From a checkpoint of a small mixture-of-experts model trained on Wikipedia.
Training: 487M tokens, 3713 steps.
Below are experts of layer 6 (counted from 0) of a mixture-of-experts language model. Rows are named router (the router's row for the expert) and show model dimensions 0-191. Each number is 500 + 40 x the weight over its row's rms, rounded and kept within 0 to 999. Numbers have three digits each.
After each expert's rows: a language model's description of what the expert responds to; "mostly gets" lists some tokens that are sent to it at least half of the time. This comes from a sample of Wikipedia text that the model never trained on.

# expert 42
router:474504493521492538471555443563498489461487488526495474590458524541534519500488487525525440498434463498443510441476531578529526609509549564459495524415471464510518539441501526520507494551478490472471455449548509483449467461517422492470598549554452467465480469581473480485470442467485468542503469492522490504552503520464532579427541518488513528421470528490539535467543487485500456499565498500434491401485484522484499497517539510471494461518538536476523505532544512605525534498462509553523571539563491541525464516429567468547495426450429469587475491556566547481499509439531489512
Counting words and demonstratives like one, two, three, each, this, another, often followed by "of", years or "other".
mostly gets: " one", " two", " this", " This", " each", " One"

# expert 23
router:442468541558426401437536530532481523537485464455416514571500534506468470477458546460500501493526504497501440485485451481463437463447472522515450440565452508517520521464519502474467539543494497469505471474433565534410450525549551521472484515513523482500467446480464516460515549544476443462531514520466481480480458555461459525536584524515528434521529511531496561512481526491545508532480487497501500475548543587565499557442460528494513464560530504474466468542560481455493520517593441427483566529545534561555450457497512530517462558512564424538551574515507533399506475488489560476
Opening pieces of words after the, his or a quote mark, especially prefixes un, dis, re, pro, ex, as in disintegration, repentance.
mostly gets: " un", " dis", "-e", " pro", " re", " ra"

# expert 11
router:524445473485546457537493560570476465553496546524521498456456426537513515470467475458404465493534574505513533568494521473495561444502478491448504533516499517524510480450466494501496469524502515538482447452404486530486511474486510449457443416416548468527481520473477545419537523436489499436446484485457504520455481521482437437593521520523508488467514521456488480546445595551507476495420505510515432525465480490437460476436566474487552534484461491498547501475482481466489461428502507400413506487533577464528556521551464595488520482482553511472473529494434543464519507523513531556
Short mid-word pieces like ap, ump, ipp, amp after an opening c or g, as in Escaping, Scapegoat, sloped.
mostly gets: "ump", "ugg", "ipp", " ang", " sett", "rap"

# expert 12
router:564499504493473504500517550526520611515438462521568500516467513478515576524450500526503520441438549480530438473494497553457533493504477540506502460461498543492553444441465494500522532488547478513448469462574462452554488519522447495528446451462507515477499570484536453423487533478524447444446533481472583515501443459565494498500540474420469529518531503525445513461475471487514519435533492549460550521501535526540462544461408468510469538513474504574485588482459416498477505536514535474480432456502518532455493481511532555509518493482538560431417481523590521533459557420545600481
Capitalized head nouns of organization, event and award names, such as League, Association, World, Cup, Council, often after National or International.
mostly gets: " Championships", " Association", " World", " Institute", " Committee", " Society"

# expert 17
router:488487499478517518478457443583476481491520521548469487492458506463548514531521431554476511564516540486537435492507479457481551470522475518552493464460522518509497513509452450495477480432428556470452483487484569506491549428578539532516524470541571514488563510563528552586453472468485592490423475485439508534485557471509452476490451432537507548470576489491542456557499551528498443472453540487553514555508546499451448432412527521559493466515470486516484508545526561545509514551522541495454485450525522472462578497469512474496465469528466427511550520442622447546485505482518586486
Word-final pieces of scientific, medical and taxonomic terms, such as -osis, -idae, -ium, -us in species names, plus plural nouns like cells.
mostly gets: "idae", "osa", "osaur", "ios", "ium", "ilus"

# expert 15
router:530471532524492426486527454551511552517551514453465535509468493463592497510472569556419550554473538476517504569522520397452406450450472543468515506529474560512523526496460495496477510494524498480544439459487523564432506482535511431485485479556539554502495465500452534468485522449462511465520424522465483489513521578533467444552630504523550535531492521517526478467511572582515503492418528507454513532516487468494464550491537532486529470435479533502515449479550523460515443505537537499446484521477552476491487540531406556554506528457553464466487452459455544530481442498494582436
Middle pieces of long Latinate words, usually followed by -ation or -ate, as in proc-ur-ator, loc-ating, pressur-ise.
mostly gets: " rel", "str", " Cur", " def", "vi", " Const"

# expert 1
router:483560554480533571461491506406502538490511520474550521458515471463511474543576441489581515477441506480472437477530507522484407428432483510548552541468523449507444473493485451514499445498473538496479514465481551475507545486505539449503449526528461549432576462513493481467504566523501504452467516463525556521501553551502471481445451519473513452485481540438511457577453467486550436538570559459487548523503523518446558565468496487544424513442506513423521525514464535602499472453485525508487538467502488553475519480598498493492529590440459449496483487528457426525511463463467469436
Periods and colons ending sentences or list lead-ins, often fused to a word end, such as years., following:, votes.
mostly gets: "ing.", "ation.", "\".", "ers.", "ion.", "ed."

# expert 58
router:559448552411492512496453439533464511601507453529445553487526533482484549534590437543545473464480505485544461407542585551495429562474542469549469475446450525527493492487570539475504526530521487436512574496477489549559431446402508481516474517553456507555578501471537499520458525569456492472503525489463498583479510471505555501550511432536456520530429543462535556410522462434502530495529493487515499498468500469524509475518485541508567455490441492532531518547548493473548504508541492570461538517502512496525456521521485517461503518472549484558553526442510497544525451485489441526
Opening parenthesis fused with a following letter or digit, starting glosses, dates, abbreviations or conversions, such as (born, (18, (RIN), (79 kg.
mostly gets: " (", " (C", " (born", " (A", " (L", " (18"

# expert 50
router:410467481452533419444495471581571460531518489562460536450539535516542456427510510457477539521444416500493526551472526504493463416532516549533462481543469406488496566536501571507545513481553463477492524572471513530549475471526430504428493509434475523547517442459504522462543519424460496435524472581497505520474483498465512473527459512455520496547555450472529502536419542500522487508497471475480505524479493532487484472482510515495523498501501557563487409449494512434415523490465500482433532509503479576578432465464478543507440539539472479493518481503475550422514478561471431457
Initial consonant pieces opening a word or a compound's second part, e.g. hand-b-ag, tail-b-oom, Sun-fl-owers, sh, st.
mostly gets: " sl", " sh", "-b", " sc", " st", " b"

# expert 51
router:496561511461545560495514471433508517560517471459580453520538577506552505494486501508522478511478462462461473447516527384554471523465532462552520538562512436509533464586477427545533479455490548487429482473576458487445457474462515526527517476502520468522433528423526447428440535510517542512442550521467533448511471443506513544481549506539474555482518526488482459521503472494489462414462522541488510520512480506520583503526466471536434521512500425471576446518466393572543529515478560466482516515505464552469495494543456477457493522510434513555531539501483432490513433462464443444
Commas, often merged with word endings like s, or ed,, closing a clause or list item in running prose, plus is and are.
mostly gets: "\",", "ation,", " season,", "ed,", "ity,", " 2020,"

# expert 35
router:571485497549473480493439502596404578529430422519511521545462575552458492544538518518471496473517539578486453534486502458560564491556510479535468510450466542476448514493464480517534509497496514460525514475470515446520491501534489522528551472555495474458540476511493504580409497507520483462444499492472534419439490567504444505531610486430497457494552505493477421494540442542513457481468461545500502537478541472475495484462490471545502506397470494513575549473496506559515496553482493540491467483571471519482515496516504531492549476481461472428499452523617537575496475439509581483
Surname endings and name suffixes in sports, election and cast lists, such as -ović, -son, -ley, Smith, Jr., (NED).
mostly gets: " Jr.", "ić", " Miller", "ović", " (NED)", " Smith"

# expert 28
router:579475513537478511518518545516504536480516487497547518521481562535541584471443551584487524546482546534465493451459543491553497553604557470550564493424499517529459482547497533536464545456509579477530518521530551453565536495571537485549542539555477504485553594512461531580443462526545524551461465477473503483486556518517538462539575482477528532453506486556533473481505472483480430513507529503496528519488521495503505488395463517512509477485506471529460491590513516470448479508531550449527546447539441524491575454555445513469509459510437472504532553541581535566472473529526575451
Final pieces of foreign names, place names and abstract nouns, such as Mogadishu, Basilashvili, Ilyich, -ology, -ity, -ism, -istan.
mostly gets: "iacos", "istan", " Russia", "osaur", "ivity", "omy"

# expert 60
router:444570441497536571548527431548484452541467503485487469496478496500524512439495456499462459408482524511415475494528500473619477502482550476512486512497495480492497449535450403496506483493517486475497473503501468467473538502519543488485504512525505488525435493535507486468455465516519559558403544450503541500472529440555515496438480507561453517441488464460506474439532443472511516484379548555475484498526451533544512444471501475565492577522429507485549438529550490512540493488504565477492520534509361572433473471447510454488459502525420506573515424496528487495459486503566488517
Pipes between numbers inside sports results and league tables, such as before goal difference, plus commas and semicolons after words and scores.
mostly gets: " 0–1;", " 1–0;", " water,", " 2–1;", "-shaped", "ed,"

# expert 29
router:495522522582526401477453515583514466492496544560526511511479488485452505494468514503475485521563435516484499457447471531475434518386516459472445479446510533447527542470445511519540498504493464464538448534484556505522456512563548516453482556420496514534530489513502554539457488466486465425550472529503461478576394562508494517458501541562551485444520507447520481535484496496422492533482445440490500450557474561518443491461463507513492439552479462478494538584491474466514462468531447497458561506456562555477419473506517481525484577456455478466533553512512511447507530432433451449
The pronoun he or He, plus short common nouns and pieces like age, death, due, mother, me, and fragments such as ou or e.
mostly gets: " he", " age", " due", " go", " death", " we"

# expert 39
router:468520508506543474571482496555476552417479495529498484412508472504545488480481457421411508511478529568518507551453544517489453507404511521474438440534469500495529509530485575570462540538508528454533526581455502562441496457519505515436506516442481483581547485544463538424547558480499427435561480553472464526578446455503517484484504511539503547459496488513453460527466533513504534541420477482492477403508481457504450433488495538512534482548464513508494553477512499457456552456529525439464502489468490434554558528530519554518504488519458512488527476480499557516434482566522462605
Unit words and abbreviations after numbers, such as kg, ft, mm, metres, km², and per in "points per game".
mostly gets: " ft", " mm", " kg", " metres", " km^{2}", " lb"

# expert 43
router:559454552486483396478553516532480585542571541438504544553495532543543569514478531527483515549535544529473582561501468503540537480589513443504488534525520507503441486543495473495533525450524548502473555507473477511496501501520481503480500525450516462481554531500482550503555534472508548545446464437469540509451439539470453484476473510513457447453502467519549464465531577559555515487441514524488517507472450452445423406478508490440471482420505498465442514519550536556415469459463518456478540439539539499500537448568471592475502525533564489408485481479522483557523550527531537482
Middle syllables of Arabic, South Asian and other foreign personal names, such as am, ab, ar in Benjamín, Mahmoud, Tajammul.
mostly gets: " Jam", " Jaff", "am", "ask", "ann", "aj"

# expert 16
router:454534494490491557447505515497540458491460455506482442558521562451425575490458481467555505562522501450514490503495533481516544547532481469507495540524519429469553440511482551481534510513486484473520446502483442521483484547486460501579478509539522435531489454522581469564558508511525527515490424550510539439513488528520498466460481488529525536570403494470452503542517454498506554513522524481488527575505443439542547550565524518509449529488540487468464435468513518577502458540498475399517462504512532571431444498506448442535474422544458508526515423534445411534498451570436508576
Conjunctions joining words or clauses, mostly and, also or, but, while, with and symbols like &, /, +; especially "one or more".
mostly gets: " and", " but", " or", " &", " without", " whose"

# expert 45
router:512490485510472446516493488525528482456558433464454457433460495502532483451509521472513506598531422531512538535479543518531521484576430463497504478502514561546433508515500589516484559524528472482495572584464525468527397541539438484485524578560467486524537491543509469479437544486469451518491503464456497476463494540496491527548528522469423527574485453524503504441502537540516542477512508572527475453522545552542555571477485421542500467514532446430495526511549560431535581441475436433474482517482487472563443497509476567511479549556456545443466479530496513490481508545535430491
Opening consonant pieces of foreign, mostly Slavic or Central European, personal names, such as Pl(íšková), Gr(inevich), Kh, Sch.
mostly gets: " Kh", " Br", " Bh", " Sch", " Gh", " Gl"

# expert 63
router:498504447449546501486444486544434435491551467506428534541487467450528448511548516459566510425552416450445426474561473529594500445507523508503553457406467466527499507512509482462544442519430500461541525504552527470516558425482514512519526506495467440460556503522482456555491495501450523527518474463448427536475547440478566441489533495525475514485506514478478509565521489477577541506535549536502523451499485580559543541546442485523557537523430495437514472541553541537449538516523460515510461472503525477471485521450536472511489565458477523572491545463565559507561454473511458446
Bare spaces and line breaks in empty table cells, in binomial species names after the genus, and before opening quotes or parentheses.
mostly gets: " ", " students", " “", " d'", " (195", " (199"

# expert 13
router:452489449498430539515477506442534576478503480551570521522558500495439480505532514503532520491523456463533516501511442471456521433488483491432543521567532460478573548555500497483463531484554494545487427499491403481531476567437490528495494519513506469423565509496569500463406501566505484541512504542484554498485532543537501545504449459407558491532492425524492476460492454543464494419490447457532517440507432492502518477505483557461455581511471486509476431468444443466552475505497450467474466401502428438544471505564504505469583482516527547488533544453472528519530456566489474475
Prepositions, mostly of, for, at, in and from, after nouns or names, as in "critic of IGN", "died of", "member of".
mostly gets: " among", " for", " of", " at", " Among", "From"

# expert 46
router:561452472504414537563510528521461594563542548459484541489486427509507521506574471580530490553494532484576556448497483565530534477410483495522548484453493562513479492540466574503423480483436511513500519463512471550524456469393473494486442452448504515540490509542505516447507500516555507537514496459593511531500491456505531577465607550453410519577500544506514551453483476537503559516562500523521487443484515485570487463521504470500506454497510472488469575512503519489505536497455445525529472458456521441540507514537525481458472494519551534469534492469588542534465519466531431469
Single capitals and acronym pieces inside abbreviations, often in tables, such as DNQ, PSOE, VG-lista, MTV, ISRO, and positions MF, FW, DF.
mostly gets: " MF", " FW", " 1995", " DF", " NC", " 1992"

# expert 53
router:498567512495510518570454541500575540473426482486488490523534547515466493500565446428506484455451478515495535537546491462456467496430551449482441473519515446563465461559560547492525550533519483522531509522513489538463514456482498512474572560543507513492458466503457529535563501515458511573520533515511517439433483507489543557435454504572418472413521504461443505460529475447553516564454456494485472478533495525394501494480440533497505548527457547489514530490533557554555555520471509505502559442519489577417531494490515464475493438544412543557588530490488438529424480519482498476
The pipe separating numeric cells in sports standings and results tables, plus a few symbols like +, ×, p.m., and sometimes was.
mostly gets: " p.m.", " ×", " pm", " @", " 1–2;", " 22;"

# expert 33
router:487497538477537473466477484489477478522585538484459544452471492495551492561502526500607521473479421490514493428568514495504433486475532502498548470472496535553466432508483527485531498434456435466498497440501492486463511547542487483451445537494481512502533440473475425535444470459444510499472489511551495509499557561535564511501575494486451481511526467457516477541446440419513540519537536530443503463479544469427485493472514461524500500485532510383534552457570490446490596546546480527557493492498501502470472523459517531527470453462474447590512544591443422496433456402462484478
Dollar, pound and euro signs and the numbers after them, list numbers and dates, plus LaTeX math openers like $\ and _{.
mostly gets: " $", " $\\", "{\\", " \\", " £", "_{"

# expert 9
router:565459453520484553559471442492449457540554456506418546474464503493577477519562446480542517421579506437434561484496550520537428483438532493498519516528488445523423532536570476481518492569475547530478528491484543504513570449519494547512527508485457485482453523520461456539547483464457499500560504421549453492537558499464551443472533457555464501398551454513492509463547519464540504514477577466514548487514560509579579537515464477493498530540434475517485525496547520473492539559531485545448488528515450485516513452461554507503500513490458461532495440429577495580516503471527443511
Digit pieces inside geographic coordinates and their °W/°E/″N markers, plus numbers, row numbers and line breaks in tables.
mostly gets: "°W", "°E", "°N", " (0)", " mi)", " +0"

# expert 8
router:462492506516491550453484485468566422545466485494490449539506544458416582466498445480527498544544563434508459523508511473507557546513481460508516494493504452477530456496490552496548481499517450497512465502510456514478519568447460509561473527522532448527452478480558497567585558488522546503450438527538553477487432514473481463454546446512546556548432512460463486526522461517497522521448517444499529556479477447546583552570490533499492547470553498458457441505484549564452505549482494437542492525515510598441425522494465475507479423539500534556524439559474445568508453569445489560
Conjunctions joining clauses or list items, mostly and, also but, or, &, which, while, e.g. wrote and directed.
mostly gets: " and", " but", " &", " or", " However,", " who"

# expert 62
router:479477503583483448446481533562404532453541504512455499494472460491438532479498539565461435540578548557552576441486462475463549471442461484533483439433489551515458578431450498492455483484484478534535446481479555537502476479527554482479512512424564470459516490578494475543495536496489447522517482489476486476529443563492433508426519545545493502527559485480479466562571445481494518488471544538485532455531458477533417534532493556476470495514516523429447504506468517468538451476531469457544567557509548579517493573425523494491556518505503510467471552451504483490539489441493421513
Single vowel or accented vowel pieces, like o, u, á, ü, inside foreign names, e.g. É-to-ile, Br-ü-derle, V-iro-qua.
mostly gets: "o", "á", "í", "ö", "iro", "ó"

# expert 61
router:585534490469518505497528564515490589492451533495554482555532553464551549503479423510523577444464527476498530498540420556559540573540542550418501460480480540499531473458562526504462449550537468570512535467547436471490513500547522490529486523574467525463497496507578510522546497408521467532524452480542518533465485476558559430459539483501441529452516543487480536519481454470537510458523469475525554530477528509501437470491496457487468519519511493489467557507515530459484470516468518539455511484446457446465514489546502490487481438519510531437429513442588446459452603436541576440
Nouns for installments or units of series, games and publications, such as Season, Game, Round, Volume, edition, often before numbers.
mostly gets: " Game", " Episode:", " ISBN", " Round", " Series", " Season"

# expert 30
router:523513548436459529564547487462468568557524504544539499548525502467436504515596499489558489507416578498522475539425476459482526512522435498516505550533494472532503521590505498516466458563408544557505425533499467488533510512536419508461537533546507572469479463461505461489492468577541533549418560494431526505517525504479542496514454536538517494500491520524500481571457441516474488501539525593518513521436476481462551562515534507563502551532532546487548457519547474486586437501514490560461518543548470454441461554457464493488511536478514542495499503439458459517515427561495423520
Prepositions and linking words such as by, of, as, with, became, including, plus split bytes of accented letters in non-English names.
mostly gets: " became", " including", " include", " includes", " alongside", " becoming"

# expert 56
router:418500452494481445496550482422502544515457406548538518501565472477460461469497521465547477498541478468481519473507485404497525492527523523450504463583517461453526500490549521525491512454505484522497446525527436478541485554390535469500458535515539526428591518562583542503449568514515496527555568489495505529531476565531517469473451451472542486548489456513525470413499493495502466479450446527481537462466536499511580437520503545526481582491477519471489494501422431429549543493491516447529492432480418470548517485537551473488499436436527560478494532538466554496510456560480482547
Prepositions introducing time or place phrases, mostly in, at, on, during, After, e.g. injury in early November, Theatre in San Francisco.
mostly gets: " during", "In", " During", " in", " In", "After"

# expert 40
router:539479499523486392508468577540457520487518482491510508408511480513473517472477560515443563562540526570498530535465443493525562518531466439567515450455508490557429516510503485514442474468507499455549511486451556551532468522482491518453473547552469516461493503456463451475470526537531491571406458546440521445488475569535494483545512578546493520447520567566438460450521524534560482490545533555496433507466475426499548507549487509505496534507499438535507540493581516468513445474425494435500445533491553450554506400497483557473532485564498493491505554435504524527553478463518520540
Inner consonant pieces and diacritic letters in Polish, German, Czech and Hungarian names, such as Olszewski, Częstochowa, Wałęsa, Halberstadt, š, ž.
mostly gets: "š", "ž", " Karl", "č", "ó", " Ger"

# expert 4
router:507443424467528406499457518574515473497536422463443501518550496483404474449512491506466469536548447529444477509499518477513524424509456478459501524453493510443507503425530482504484479541545437472530539571510529536473457507551460494511515595541500530538552536530481437490458545489463470476552505475564562505475416547438492500476507565540492499407528535491545522553538471518544501514450473452553530520484545502491502593520436459526502448475451519443490520549521503588435454497494499470498495543503502443596429494519504469527467536471404508497507434516498532483567468436517478514
Sentence-initial subject pronouns before a verb, such as He, she, It, they, and the name-start pieces He-, She- in Heim, Sheamus.
mostly gets: " He", " he", " She", " they", " she", " They"

# expert 2
router:491474581480476468443554534498482543523525498449564554555511536552525450496484464589471533503552545507476528540506427428478532450538494503527454490503503519475493504503490509579519504460473502492537434552516520490525504576524512415524481488546476450517537502503553549569447561503512561487494531488460464449529567543508521468535447456515531478451520535574533409438530570490453478509469551524469482462512549454457525442427505518450475463528490560497486496526485510480539493515488550499582509439519549552468529439413591459534493454465526471472512483442518555478447468471529603570
Mid-word pieces ending in n, like in, an, en, ian, inside proper names and foreign place names, e.g. Cund-in-amarca, Chiș-in-ău, Wann-ian.
mostly gets: "in", "ien", "lin", "an", "man", "den"

# expert 24
router:451460467448473482442488556488491474502514481499544471532517490517564581506528474506401511519568546481551468610576460490472533556526463526490479505486431462512556552425475462485497517468471516479488465521490488515470576464563509561506544417471487513513547477516545519394528491495475570462501464514496484520513517495474475487529526521514550498447558517508552511522485559518520441486481545498550529607541525548422458433411513436496532477528507582473506482526512456431453518526472523452467490425516494438528541546452482518498459481513574443456549546484551468446536544513527559535
Word-final pieces, mostly plural endings (s, es, ens, ions, ments), and plural nouns like sources, notes, breaks, as in "defens-es".
mostly gets: "ens", "ments", "ions", "ations", " states", "ons"

# expert 6
router:471501436493551548491487444478484493579507467494441521547494513506535489521553509516513530428527468493522421475478520516502477553456528527550503508523493478483498466508509494473528427494412472510442504462510440414538591497538495547545551488506512464445433493453433451525442516484465497520504538480554538545535479445571488483503458520493537510550517537542480507551485471524508437435523431543458541529492489467526453532528538460470523504435532530571535519453471480592455516500459534539549505485572488604452562498511516487428545567479558512596541456494498478447603571459543530482
Pipe separators inside table header rows (Title, Candidate, Votes, Scientific name), plus closing quotes ending song titles in track listings.
mostly gets: ")\"", "\"", "idae.", "\")", "==Track", "!\""

# expert 41
router:540460555472490569483469456386461470528497450516573457552501551509528522465504530517493498526499474459447548457513519432522539425544486469536504495492478495468437485555508442477564470522535537482493503534572412415505442531400501537555523537556488472499462521474551487436435508549499494528511523469494511448510506493500510462551496419435540482537561553481456451494535468490476493431517503519524478492565523544511563540560481504511531475471432465498560435499467491598543510521532495523458495464531425564508482541562480456464528567508495464425477513478458477474511408429505461491
Commas after towns, counties and states, in or of before places, and infobox field names like Country:, Location:, Date of birth:.
mostly gets: " County,", " Country:", " Location:", " York,", " California,", " birth:"